config = dict(
    n_layer=10,
    d_model=256,
    n_experts=128,
    experts_per_token=4,
    d_expert=64,
    d_shared_expert=0,
    activation='tanh_gelu',
    moe_layers=[0, 2, 4, 6, 8],
    router_score='sigmoid',
    normalize_top_k=False,
    routed_scale=0.5,
    balance_loss=0.0019,
    balance_bias=True,
    router_cosine_scale=20.0,
    init_std_router=0.013,
    lr_router=0.000523,
    vocab_size=12629,
    norm='rmsnorm',
    norm_eps=1e-06,
    tie_embeddings=False,
    optimizer='muon_variant',
    lr=0.00745,
    beta1=0.93,
    batch_tokens=65536,
    seq_len=384,
    train_tokens=279300000,
    steps=4262,
    dataset='wikipedia_en',
)
Below are experts of layer 4 (counted from 0) of a mixture-of-experts language model. Rows are named router (the router's row for the expert), up (a neuron's input weights, with its number), down (a neuron's output weights, with its number) and show model dimensions 0-255. Each number is 500 + 25 x the weight over its row's rms, rounded and kept within 0 to 999. Numbers have three digits each.
After each expert's rows: a language model's description of what the expert responds to. This comes from a sample of Wikipedia text that the model never trained on.

# expert 5
router:513496524485461459543480489501550526440477513540510506490507529556467515474495460508509508507515449485515508496467481510459483515477477506524529503498503489495471507472451516513489514505474506463478530490484483490487501544487509459436562510522501475489472528492518553500458487530469535492524466507491523540517547487513487488517449509528515489520473532504480489508509493492492498518506466482465521475469482525510507483535463506483470464534546509501446529504448508496499503472498491511516437485455476512531474526529483497494538546427506537496534489545507498476490489497477516502502498497462496507501492500536503517487474564491513462500494504507524476528504520472453481451510495518499516510492459488528469505507469500514539479510493474507485529471504486512527530474519495
up0:497517507495535491516552507538497501480521494502519449528522501458464514514500500501503478502529484539538496489494480477522515496538485485497524548474481493536487518506503511479476500535511532527460527488521519537519524505499514521528453493486502506510466512514465492498503483515506483513491474463512516487517507495487525480504471525472501497517510494537494480493505508470505545499528538472541466520531471536477506508485520506468513575537533464483470484484520535473482494530511487447501501540515460507497481481494478526509502458480467521487443502482531476508512537510494513497501577501511506480490516478539480488506499513518524471515497506494520480447506524489499523509525486474483372512519520493516489515449501478481487492479468485504534521472517507501528495540473593
down0:460502493491504483505519488490503514479483493535505512453520503481484504482521473520527508503544521468474495488512477468481467510543480504478490499505518493512465484516456482478521527510451483464469494508508510514466500505517505472511506519502503475510598507507498444446494446483490486471520517515458496540499500534541485499512460452487518429509526482536443497521494516498575482498446547479516519505479472469503493535454486493503480496502467499507517462536541528521532500496509507490498456448483468500492510542501481491486520481502508569508501479519525486485505463436521553471519479505490465482485483511547475507492500506514514501483515502517495507508530550486484527498495455473507540521502524464469497544502494502493534509498486492484488494490506470530520484497493534
Description: Opening pieces of longer words and names, often capitalized, such as Al, Ar, Per, Sur, sub, inter, con, before the word continues.

# expert 15
router:464515514536530529477470497500519540523479540506514516503500464518531520444482480490517544480489518501477509466471496464480476483487541512489533485496496491506483517442506493505477518537523514521485522508496503462495503486526542487477506520520491482535497456464480532463514505520500508526514521460510484469524488486471537499515451496492514534515499496488510510521505474511468516485531487501535489540480481537481486456490467542501485470475526523498442496486433511462485454505513464488507502552503507542495504476523492542489515522502507496472492558498477485478454514499411510509455497500492512518519488459498461481440468546513511522491509497512558481486478502497496508489483501497498484515471460521530503478472506524491491477532451479503535535487548536517543528496515473
up0:494485536505508526512517524487502466482477527531541530424522535497506496494441516520532512513524502501526474473495453456540511518460495488498498475484496513513461468492490492523517472503488478484494554496507521512492554490524539481474504573475531487510518463469482537508515523532491499537532505523504482503511527506432479530507533505497547472492472517480495508521517512484484478491505499471526489474419507424474500487498481475439483478492524499520490461518519505491492452521506564495489490509532493516516495518510512509526441512470489517505526537531516531531519462501477509524483483483492507503498476464506521488500485501525526478537487505491481471527498498462544512498490510507495522557510492504549518492514515557504503483502486486491549496511471510496553497504512515
down0:489520494483512545512496515554554520519504532521528503450510509500487471511483506500461533533513525519529484471539498536512469509517543509508508480476483459496496508487496494488469489484509508536441456511513538465492533525554497475499501476473469494458475495476500516476545500478498482489478545489547520518577452485546494507521506551522493521483498498505481498511504480506501495478497526525529515509525499494489467476503510523495540538520496498517483496511448499550467504490520472544486516513514483512473534525512491450485533462523544486518419462531544471531518527484528510488445501485506489471494534493520475518486522489509539538522480483465512482529477521480473500498514490465527513486523499508489510486513527497490484496490504496544524506543506480458562495513472504
Description: Past participles and predicate words after was, is, were or are, usually in passives, such as found, called, named, built, released, approved.

# expert 7
router:526498508496491486510505483456508508485498524536507480503485487528509517484501484467494481518452491466453517474488443548498493507433492544468511501479473483493517484477523542523517511509503510495520470542484479505441504514505501508506511509511517471489461495475466503489486515530507517503521503479467437520502481488535504524498483456526542507516517502477552512493486438535477551481532466511524490504504479501491514513530485514496495494508536500512507507519476521542481503500466459525465449485486490531493482486501519464491531559521530512486528553531537534496520538522457514503500491465509551510503523466499489498474500518511498473506488554487527429506515516518535510446514499518456525543495504500507532521479488511463494530549486442479532492474513502521543533478482492
up0:489537482441466504458523497513513488471489466455457444523477510513488454516498519530527489520483487478544502525507512437487553569499485507512493494513515504522520496527475521484512476505487503497559514499494461467512497478477496504546461485459490480488493511510520513518491474493482496438523526494528545486491523490472486475521456520474448513487482537477526523507495501471471466484451500476541519475510490487510522492489493505532503493487492482486496516507511481496463559525504514526531491473515490489501542501504504513509512489511473485525476505463480466511496507467522520489525481489535531476483497509476504473470559522546497535472548501510488456492483509503479513540511524524490492505489498473511464485507526533534491490473499516470477493459525503525518501486473390
down0:552524514526497455487466515512485511511515511531543533515456496521517526496514486488510487459498496502502522503478512498466513529441498506466525494498512536465481517501492512537471507511498502519495537497504519525530530508452523537489459513507491505515436437452474509484466527502463528546518508518486503534458513463532459525503491522491491482478496474508501470509501481462534486517480485483463446526512496554515498515461544486502519481499480448538488493494507531518458458484456500518476493434476468510487497545520494499509540507505482517485498492545491509440462495512504514490490519529482508525504478512521493473498518563514507484504502488507515533485505553558484489503522496508526521471481499528510460512487422513491466475476495523493520531476497492525495531506500470
Description: Pipe separators, column header names and heading equals signs in wiki tables and section titles, such as Votes, Date, Party, ==.

# expert 40
router:463538536531509527515499482473514516512525496512519484469527505530500536468492551494531542473492485516488481549496481490471491547450486529491541494553500492500537520482524508485503514545505487471521499503461511509460505534498505478487555508522516490497483505473444557475540501521506504500531500505513479470523518467551491489533522448511510511509467499484454513466533487520421525460518454506506481500497511505532473473505509492542494517540503520521481543461447486515517519464483467487551490515489501504499518496526504480525495526521471500502536540513494493482500510522458531481525515482466539495498511481552507484459501527472499469498522515508552489517518493490459495477493501477461511529452506521507499528531495495478509503520471479497501520506557496540519515495450501
up0:508534505503485505466522514502490509532470474466543477505496517515495502491503527483474512465458508495511527483480478497507516497492491480561496526504464459492479488490474525510496478525471543517471515524506476457491497513500451501527473488523492528508553495515467503561489507513455502492490468454497490493484497499457521515510505451477501472500504491462489474535526528526470472462532525503483505530486479505512532498488499509494479483477529515461477485500504534500508497518497530487487511516539521429507491489456506523491496453510522473602504530511514476494528497501473477513452541460532484519527491516503550463468481500530486486529500482522515503465509497495493485514559484512478525467533460468531528505506449513530506504522506548530559539555509517464524511490510480
down0:506528510533487516506518502510511461452528524469543549495505490475515537500464475476515484490482477495522504494535491532565562489473502533510505503508513513496459468494494517513468501498477575544504513528473483505512551527486463475491507458518476564495518549472480491497519540483463499480489484458461450480494495506476495490518498489494546522463434486507457472463547497515451550487491487452481512493492517494537496524517476532526494536482499509532499514503450514501495524476485529491453471506510495448512476512495487490437475507508489476501483505489519509484489451532520483486496506494502508485491460531517506554502501492500486487504489489484488536489497540496498549531483524460520468502493481519507512494448499524506496486491563511500480485503519511495494462477480510
Description: Digits in years, days and coordinates and the commas after death dates, e.g. "March 8, 1971,", "(age 34)", "39°28′".

# expert 41
router:517518518504487519518541495465532551443474526519519484505514526521507516485477516481481514458508495515518515521482516509444514516450493523489504503538488472474490520481523494516449527525507532500507482464491516499422523465477546493500505505490531520492361516446498525536521483557512485509514500505484485519483488529495505488547492497464519481486498503456516496508470502505477477466516481511486502467489489558508509503505484461485503514513521492510460508539508503525499524453488499538486467522519470485528512468499521498496483537501498522497559518530503515500473528515466520514481496489478534514547464454527497481476486509520479509496518494530495473514506503454468519478519494512488515505470477527525565498513494503488498470495473463496538484490512504537492507487466520
up0:510497510530461514551488534501503499526569507508512564519469494485523493486484508469463481484476528503498490497479492504459483499479533502517509465507548477481482480497497451516504514493478518514505456524480500480508526508495482477505490528499510475405549507497421485489468528481502484562432480490538500459501529548456498490505506498434520498490503524516486493489491515478495494492526496496485506489476515454488489470479490517418496470471487582457477508505517513474478523526502509464522519506479476528477543525530497516489486486485528497524509507504500482500493500479492476516495484513537477496490479517514473498503540493543497488471497477476528489529484484468509472531523484512493438526497492512544515516551498489483523503497475467474495498493539476496493509509495529
down0:505493478472499528491502501492491470531468502461476490508505491451526478524499460502510482510540507505496523515481457530526557459485468498522483506527470470545451487509517501483465503507512488501493517501494502528469428470520506493482475522547494490515485483492486505553567541527527521474508458447473476525488493456507497517488502524490514525511489513466491520509484450538513514487496501528537532484509507503497495518527415476526482531518515492498499497542545461510480494493483504484475475491541543521500491487508456480484531501542505574538472504529503521487542489525476485472510486475471518496524468551516503507487539512501469522502479468463491530498491511479518473493570479491475504497522503480523480508489465508524505518537486534496456479503499521527473491456483485
Description: Pipe separators between cells in wiki tables, often after numbers or names, such as |, | |, % |.

# expert 0
router:478475511509554504493511469510517590460508510465528497494512514497562464474492498505475467485513492512478501545453469505473452466511520575480491488458500484445486505449524502474490551513524488496503483492494484497499497513488505483493514451519511520510482467482490500473526509503500494501499482455518461510534502501503520490469476508488478507472502518483507519457492467487500539484523518521520483540532489505514504510494500517528494517529548472448437505486468496525460491498524439532507476523480478517532510501507442515515490493496500511476515544493465450517468524475442501517485476513461535508495503501513481460467471491514496499489521501535537488515498537494485489461503497458498482518489502489512486469469494537472500469515444465500536527507531505558515479502509491
up0:509510527518536552498514496505489546495512529521506488518547499503498492485506509523474509471534477523474484499518479468444513475502484481474566496511514485491459502489518504494478503529497506508504521497513500525524475473500486453523505456538564498502497492472492454522480497512505531521539510507499468450508519512597533478503487497516486495498516489506475478486526513527509534517537477456490479516487516527526520509493463473472444532481492512481520467510492486503499475464521482517490519507495471522519520496499523522441527538490501473453514512501486475535457506506494426487503496479471523471482502462514485493520439526502514480502480526552511521509514524459508548476537519445486508521477485460505496517446459548492521481525517467507497486528520489533482518462507528
down0:500538514500512543525502477503495472505509466470503487487483499494488474511492539551507529543491529511526527485493470494507535527550492488498493479553502507469473494483479486484498464480456510500505523458507489503509500459509508508488472492488472517490512517483530550509514504511486500505487503495473528491500500457517461488503519501477493519533511512501501552544535482548535493509507452539508529494499501478470533462482516541498529490466524484506526500528510567498497510499494520446495509505508526529534425466493527538545505528449487506482481520486513527523492511499555530500496529490501516481543517552525508507483501481501483480498507521521512570497479496513513475435510513532545507549496496578496506502469523490511513522494515489522544433464461507513484515474488456
Description: Past participles and verb pieces after was/is/are and fixed-phrase completions, such as shown, considered, under-way, so as, not-ed.

# expert 28
router:494513542502539495524505484497497552467514479528571500491546464554485539503488461510506499514493508491499478521469474550504521492487520508515510510466511466491491492493507520501495497511490508480529487476503508473470543506507545490494516519521521520512479506516469507509512513538533495523507543445505474523512468514512519478487474487521490494512488508468505502472517469522432473496563471500520503522553484532461490500487500497470490490548501515537467523490432497486488499512508503491508476476484502512502516455500487476534490549479537521464537510521476497496475441508483551502475494444527521508506486461467492500496461528458553484488513505472520466484485531491525456477532502473504562482458507476489510511450490476492522471514458501526493477486523521548528475500495461
up0:495500491496484512513507478474504477495508493517486506510489503465505555474521478533516523471481458519462482532554535490505484467495495486473482521487503519489516510454552494507493516482522523505462512526515517522518445480502497476497452559493473433516513494508497481527520516507481501494505459479463523488508542521478481486471543509492525535524511476484482532479499479475485483529520502467525489518541510536510458490512473508507500496448523498491495541468477530502504506486535482468539503485507517500515485484584525388500566480491452506479502492507458523489541497501493494529530482437540514480500537490486483508463499509477499509511486426505519478512459522519475500475490500496497488500482511487502526529531503498499514524504523493477516518550455493475486501494514514
down0:531517528493485510508444478507516535489496517498496481488535484471513501488503516488523476470544469522491489517498530466482510497526508532488489502485522518459513488485534470492525472482484458512496480491458495478472490526485538545448464504462485461535471517452486547448500501501504538524503531476518510502482493518435494531490492485448529513505489492492509518546492487507548495484465469503505461524543483490509483548532475486481561490470499456537511481476523516472489497495502504503505493470488457495535502493483470516498500535482505535494459442451538530497498517528455536539483473470505496491519509470517463525467506518495535476471525532520430534484512494479476488515511491476456508520512528508442487515485473500523495501502509477541490516476513487497552483532474479
Description: Pipes, parentheses, percent signs and semicolons among numbers in climate, census and election tables, e.g. "19.8 (67.6)", "11.3% (5th".

# expert 12
router:512520521517510493503493481478524526469524525512485469488476498540500538488508485467502500542470490505466517486485461533514507525455511545516514501474480450490508486489515532532524491506534517500497469539465473482440517532500538514511505521531489505507443487469460504469494494528510506493542500483474444527507469482545511518502492474531519508513515498491559510467493454534493505464525497530510522522525472520508516517543500495491492494521540472508478494535477525556510488474490461519482453518498494490510522469482495492513543548515509522499558522515508508486473511516454520509476485466525543519497533521511525502446494510501473494526482545510502460506486508506523496441528492510449547518481490484501530482455470514469512521550489440507526505488523511526551512481481464
up1:502521565494493545543462511490516507464477509506502434520408529485470493529523546518494464500500515503520510539466499491510514465506501532510521503499497488508497493497513516495508528468500530495490521554493462491497508537525470530463477490467507487473495482469492498448466496503520508506533483533482470514522516556490482550533508467503484470495479496485481514525497494519473500471494482483497475499479520467510522472513523538490519498485487487513501480515487485508549510497507505521498473513493514478508506521448536516496501491511495546518504484486518500501460492507489493506489482476524539494506479499507485520424476528545518501441510557548510497591485518475489497488485513476507500504479468475481490486470522567515516474559478481488469545515490456490506489551503502
down1:468495526523484550460492501513515488496496528482501513481497542471498498522528502509529492469498546550496428493465532504529458527519530552492474471514488484522455487483462538519496516536475494516493529507486464509535570479536506473468429554480507470472509489512507543499496513467468497503508489481477499474438498476461528540523512495490491520506484488515490475482507514475500484529484584510479510483495515497507502464422496519503492467487485495481501491510524466466500472503450492459485542502487480497488495536472447484527498490513514500478488465542483511501471510460496499526437513543460511484460497510494480539518485525527507532517523532501500512491508504496483495504502490517479509500531509530485473494514502516498510502465490492492517530522478528539468487462500493
Description: Column headers and field labels in wiki tables and lists, such as | Party, | No., Votes, Notes, Year: Team; Games.